Experts of a small language model.
Size: width 448, 70.2M parameters.
Experts: 64 experts in each of 8 layers, 4 picks a token, a sigmoid router.
Training: a variant of Adam for the experts, 406M tokens, 6196 steps.
Below are experts of layer 3 (counted from 0) of a mixture-of-experts language model. Rows are named router (the router's row for the expert), gate (a neuron's input weights, with its number), up (a neuron's input weights, with its number), down (a neuron's output weights, with its number) and show model dimensions 320-351. Each number is 128 + 32 x the weight over its row's rms, rounded and kept within 0 to 255. Numbers have three digits each.
Before each expert's rows: a language model's description of what the expert responds to; "raises" lists some tokens whose logits its average output raises strongly, later layers aside. This comes from a sample of Wikipedia text that the model never trained on.

# expert 40
Description: Action verbs like elected, appointed, gets, received, plus mid-word pieces (sab-ot-age, all-ot-ted) and vote-table numbers, often in war passages.
raises: "sson", "ens", "ar", "eries"
router:131127100076078118120156098167133126163087197132136148087134085112106159188125137134084121123083
gate0:135196154161117134163108119144084110137153122078166142121121149126073159086142108159113176079099
up0:148105089126177150099184143067179127211163118135114179130103129120101140113070096122142124082075
down0:086115136078124120081098093159108112131135184181084153083114087069202124137165135093094100087157

# expert 19
Description: Pipes between cells in succession boxes and tables, and career verbs in biographies like joined, appointed, founded, served, elected.
raises: "ational", " Total", " District", " Other", " List"
router:126132094083113146180176144111146102190111129158156099110116102161129141117108093179152162114084
gate0:081174124169099113164108133152086106164153147110158173120103155124103156084149140142111188077134
up0:169113087132144148158141108084167130193154144102161157133112127102097144117090088126105135106109
down0:165100162112135156087133106179154143128142158163086130087103124106208090159144136139083090075175

# expert 32
Description: Short consonant-led pieces inside foreign or unusual names, such as k, g, ch, ag, um, in An-k-ara, Fle-m-ish, motorsport tables.
raises: "ho", "ame", "ians", "ute"
router:072122124090132070127139133124181142138140095169123052103142105092108099141135136105064144110104
gate0:134191130193141144146114124144111114148176134113159155136114151148081134100142144154141172106113
up0:161121107141131107116176120079149093217130154106149149139126124095097184112097095128139129075071
down0:150094156102123119134111106170132123119162127155078137106089104093172115152170148110077077101134

# expert 37
Description: Closing pieces of names and words like -ies, -est, -ta, plus table divider rows and end-of-row pipes.
raises: "ens", "own", "ma"
router:142076125071118128063142161112143080149115116150088144095142186114106147103100112180140156091095
gate0:135181107189141144166112122125082130150117148129152144099135162133090161080129146158121179068131
up0:140120100132153137089165103092157140196161120091138180142102156114102154111053112140111119084079
down0:129114150091131127138108078135149120128129155141085142074065116091221080132142101114080086103153

# expert 41
Description: Space tokens before numbers and dates in tables, plus which, was, are, of, when, as in in which, by which.
raises: "er", "ings", " Died", "ational", "ter", "ters"
router:108116112108128117099112130128137160155131161078127097104156105103153140085111163101099104087081
gate0:081198119201113101151079116139082118192157117121158153109110150123092167102109148143152159085111
up0:124128110135144119093158104095178132219168112145175178140091146066083147110043075127115076103074
down0:117080158099107116113113063148129135122133171127088142112108121092215087155158160122071061078146

# expert 43
Description: Articles and possessive determiners after prepositions, such as the, a, an, her, its, his, often in sports club prose.
raises: "-K", "ch", "ar", "in"
router:107142081120065115099128131122155135138109141141111113078182150088124166149172191124140101055116
gate0:118209149205107114146127136141098092148155121116146124125129140125084133105125137153177165103109
up0:139098108160162128113186103105157151199189122103170192136099145109075115102067130120120099101088
down0:158092127098141142086118114148093119121147139168095120096101106108145085130181125086065067057145

# expert 56
Description: Lone capital letters beginning a name or word after pipes, brackets, quotes or line breaks, such as S, W, P, E in Over-w-atch, George W.
raises: "ut", "ann", "ir", "ill", "unn"
router:148142130120137099124078092147107089098107117138088132115117102092090147178084145142079103134128
gate0:106185142198107151180120125133135097173140140103150179141136141145049123106127126116122193089115
up0:162176101154166161116154114086126135168167111142170134141065171143123139102082098166155087115066
down0:154084132085117110116089101111127123115161164150089142100095090091198107106163113080065105065172

# expert 16
Description: Closing punctuation and word endings after dates, names or quotes, e.g. "),"after life years, closing quote marks, Venet-ian, Activ-ities.
raises: " Succeeded", "er", "ights", " away", "en"
router:142068187119111149057105169136211107184149117176132119098121123124129091151079155179108067135091
gate0:098177125207112122149115118125102088164160110094164137131138137131098170064134170149134178093141
up0:135133101162132124117153108073155177197145133118155165131129142098107168112091147144119138112092
down0:153082154112155093102066062146141138134139127152100150105099113126206088104155164106061047057164

# expert 21
Description: Later digit pieces of years and large numbers, such as 19|75 and 456,79|5, plus the j in extrajudicial or injured.
raises: "eries", "z", "en", "in", "man", "-K"
router:139139131137090107127149108148149058133159139140131138123148145199161112104172154192092150139103
gate0:112180118190163125122060109118106116169145127106152165116141145146109146064129130170142219094100
up0:129123098124154155084181112072160123194173106132144167124114124084100153115068119155138091122020
down0:135071168125144129119100086153149158131142137153122143079118119068184098116172136147065105075141

# expert 8
Description: First names and the opening pieces of proper nouns or words, such as York, Robert, David, C-ur-tobacterium, T-ur-kish.
raises: "han", "hana", "ens", "uct"
router:120121142122116080113111126127165130166126078155112119085154110051189096137151118121116104140100
gate0:089165134151130140158106136118099119128106155131137154091132142140080135090143131142123148069121
up0:153152111134107131098202088083183115207160144121169158132085185122103160097100102163093123133064
down0:159065145087104160131073095144132122129132135144074123099074155072188123139138157101077119059148

# expert 6
Description: Possessive determiners (his, their, my), 's, and nationality adjectives (English, Italian, Russian), often in biographies and French or foreign names.
raises: "h", "her", "hi", "ho"
router:121109140113109102139135145106145164126152089155140104137096121122199117134094113166135095122150
gate0:093211148188103106123121138117113117116157144109175148131125118155111122068131163140132177096139
up0:126125052137130144099167083099159089174164148151144161127115175109112141118073083125141141075074
down0:149076160119109099109082091163139161131144164175057115116082104066154096159184144146051118089140

# expert 24
Description: Word-final plural or name endings after a capital-letter start, such as es, ers, ens, les, ley, in surnames and place names.
raises: "ii", "inary", "burg"
router:116093146119136137039147102108150106110129115186111096103101115098177105142137119113071041152105
gate0:112210155192104118152129133143085112137117131113154142101133130147108153080139136120133166085129
up0:145100068146158135111151111080181112216186144137152177168117155103086149124081123136140152084048
down0:142101140106141104105066060164163158146123160131097116095109121095174122133173089155108083041189

# expert 49
Description: Year digits like 19 and 20, spaces before numbers in dates, and words right after an opening quotation mark, like in, un-.
raises: "ets", "\n", "dale"
router:120110143021112127127149135117150103146154145143123123090160153069116102158147130120092074112111
gate0:092174134198133133128093131141120106136154134113152139127110171144093138109096127139128182092112
up0:154121117159127147087156144082164167200175104114166171135135146148082152112089111148105165097068
down0:119054123133127108105058093166119137137124169153069144134133112066204143129166143090064105056163

# expert 7
Description: Predicate words after was/is/be in prose, like would, will, could, known, decided, and word-final suffixes such as -able, -ized.
raises: " |\n\n", " |\n", " Colorado", " =\n\n"
router:159118121071093169098142114174083070095145105149084081136111095113073138112116134112056144101094
gate0:099207102157145143148111114138102138154107117079157146134133160094072168099119132166117172107112
up0:128156075122144149117163114086138143178154098076143190130079154066079146117081097153105125120095
down0:132076128094138124117095093143168115162194165159067136085060119100205127160159089121090101088151

# expert 25
Description: Pronouns and group nouns like it, they, them, women, players, and century digits such as 20 before a year's last digits.
raises: " with", "\n", " as", "ation", " through", "\n\n"
router:123109138131129071117107135124153097129141182172136175050101123106091127087112127121125065080092
gate0:112171120196148076141086115122125126170169121109163171123114158142084165091129149160135171097118
up0:141116115144175110093182103088155134221174085138154207142099143124131139107072149117138122130095
down0:117072152091117132136092092133165143141144186184083106103089078116157123119177114150057078068171

# expert 35
Description: Table cell separators, of and opening parentheses, and the single letter e beginning a word piece, as in f-e-udal, re-election, (east), e.g.
raises: "u", "eries", "son", "ra"
router:150104115074189091108179143111130094152104146124134085099110152084174125147160151161087137121058
gate0:113175107172131144140095138118087122160137119139158151155134126145099134109130175167154187110100
up0:135115091112162135094168116046152155225182099153176194137135130115095136115088093178138128128093
down0:140093169081112116125119071145140151129166160097079153108085136072208087147167126131047084102157

# expert 9
Description: Table pipes opening rows, section heading markers and line breaks in tables, infoboxes and election results, e.g. | Conservative, ===Champions===.
raises: " in", " H", ".\n\n", " ", " by", "\n"
router:108116123123134101141147135124133084191118145139120122163106106130133156033141105140157151078137
gate0:095187132203119143156105117123096109174146133110142160139118106146117127120137129164143168138135
up0:159112102160161173118165110086120151197178129146144163119079108094130147108048117167123104089076
down0:140091174111125116104123075156121134157144149151086118099101128084164114145158095113072091059165

# expert 28
Description: Digits in ranked lists and scores, the piece "on" (Phot-on-ics), and words like which, not, Born.
raises: "les", "i", "lo", "h", "le", "na"
router:120134144128109144075096129169142100179151116100125096114105062163143148107121092112144101121054
gate0:119178117164117125134102136122120134153132127103141167131127140136107136082148120136147171090113
up0:153171080139115143117177127087121127191191141139151154119090154099068135132057093129128133104075
down0:145118136102094136062075118140137109142142154169063141079115093083198117133133141116084111081150

# expert 26
Description: Articles the, a, an after prepositions, and commas closing an introductory phrase before he or it, as in "In the final game against Germany,".
raises: " (", " ", "\n"
router:110158130090098110137103095134181101159089169104121129062188104076143113116144157156125159125100
gate0:118202143198113119135108140145088121152148115098152157132108157136076165104111127141129171100112
up0:138101069138174129087172136111183142193181127137158162118101150100069147132076103132132098106082
down0:133081146093115146094126108129122113150187186154079131088094097070193134110179118119080089058117

# expert 46
Description: Prepositions and conjunctions opening a noun phrase, mostly by, after, under, during, through, including, over, e.g. built by, provided by.
raises: "nes", "str", "st", "sen", "ne", "ner"
router:177076138077127109132091113185150124136083191160100103107094119104068112087173155122119172103114
gate0:109193138182095117154081105138125154144131146089151160132117141140081155082104150138148156087126
up0:131121053125182121105149154079158122192156119134160179115094141105117163096129080166095118102110
down0:134068154106109114136131103141117135116166133163125148104133120082193103146152157143053071088185

# expert 14
Description: Commas, closing parentheses and word-final pieces like est, all, ia in names and acronyms, often in military or award contexts.
raises: "ii", "eries", "house", " roof"
router:107089124080154115123105119122133120157129134172086079074115136124157117088129088127110103133138
gate0:089162112163101122156107122146102111167142152109145170138087169107118171104111112151132202078142
up0:128115108134142103088126137063179144193155136135166164145104138108122182118069082114092098103071
down0:137070119123136147129096121149137124159205160131058127071076133110152100150153109130076125059117

# expert 15
Description: Pipes between table column headers and cells full of numbers, such as Title | Directed by, and digits in stats rows.
raises: "z", "en", "ar", "han"
router:125104117070169140165124145127134185053110150125131099104065110112148134132159204145155095149103
gate0:103197145200133129166097151147117116154152155097140152124105171116085140092148147142119170082113
up0:164134109156165143092176086105171144210161113102198166147103133127100133120050096126121107107079
down0:092087133097118134106077110115093112161117167153105129105079098083233134114160165127050111050151

# expert 50
Description: Tokens after labels or inside lists and tables: on, of, colons, pipes, months, first names, Genus, Phylum, released, Coordinates.
raises: " were", "ood", " in", ",", " at"
router:145112119135100100143124151128125123131113123130133119101110130092083180132153140183090143184040
gate0:116201129191125123142126111150112118149146150113168134129116139123079100111141141149144187079111
up0:119123108172169133105182113091147140196173131141154176156073120110093134083059103143104096111070
down0:137083150128102133116122052123106129158134162141102129077091102087229115148134119110065075103150

# expert 48
Description: Single capital letters starting a word or name after a parenthesis, quote or line break, such as M, N, G, D, initials and abbreviations.
raises: "ade", "ut", "ate", "ad", "ot", "uc"
router:175055121141129115070128101203135099147185083087080113087136119177165157095124191150161101143115
gate0:107157128182115131151125134131113100173140135121141151112152149158100138091149129111131197081129
up0:162165107141147121110162122082165165178187144123157168112056138111127154116053091170096137090091
down0:146074123082128121123073107149117150111165161164048112122072121083194151101144123105079094081132

# expert 45
Description: Single capital letters starting names or initials after brackets, quotes or pipes, such as B, T, S, and it after an opening quote.
raises: "idd", "ü", "avel", "ats", "ut"
router:154121117124155177106122096155162124148158161120084129171150122096117168110114184118096121066073
gate0:111194121199118134150137107132121108155152145116146160114148143127072118095142128115116179096131
up0:143156082132162164127158126094153155202153137126160146129113120082110135121076091154122111089065
down0:128054124083103111102091106118124117108171163162084127094087113095182119128136127097066096080154

# expert 27
Description: Year prefixes 20 and 19 in dates and seasons, and past-tense verb endings in narrative prose, such as hop|ed, talk|ed.
raises: "sson", " Colorado", "enz"
router:124116108090098142138148157156070114182146158110170134108141145101059137138130172122075136111128
gate0:097212093176131144145102115132091115153154133101157150098152153148110179079099128131145181089103
up0:133131044121144152096169164092153159180156124121161182134103130099099162081076101140146133094076
down0:161112133128155142156092095141130121137157201203030139086111122099202088154189118120047078077163

# expert 38
Description: Middle and ending pieces of common words, such as ag-n-ostic, hand-ra-il, revel-ations, g-orge, plus v, inc, further, been.
raises: "h", "en", "enz", "adi", "sson", "inary"
router:132118125105154153098123167133135094131132192113146121084165142144094128111137183160126079099110
gate0:137178159181136116143103106130100120159148128102159130128139148135080153059124139125132192097111
up0:134113111148136144093142113096153148209203132112130171127105146099085166144087111114060159115065
down0:094075108094106129132084096140132104142158134195046113089086114075217120112188089123068112103137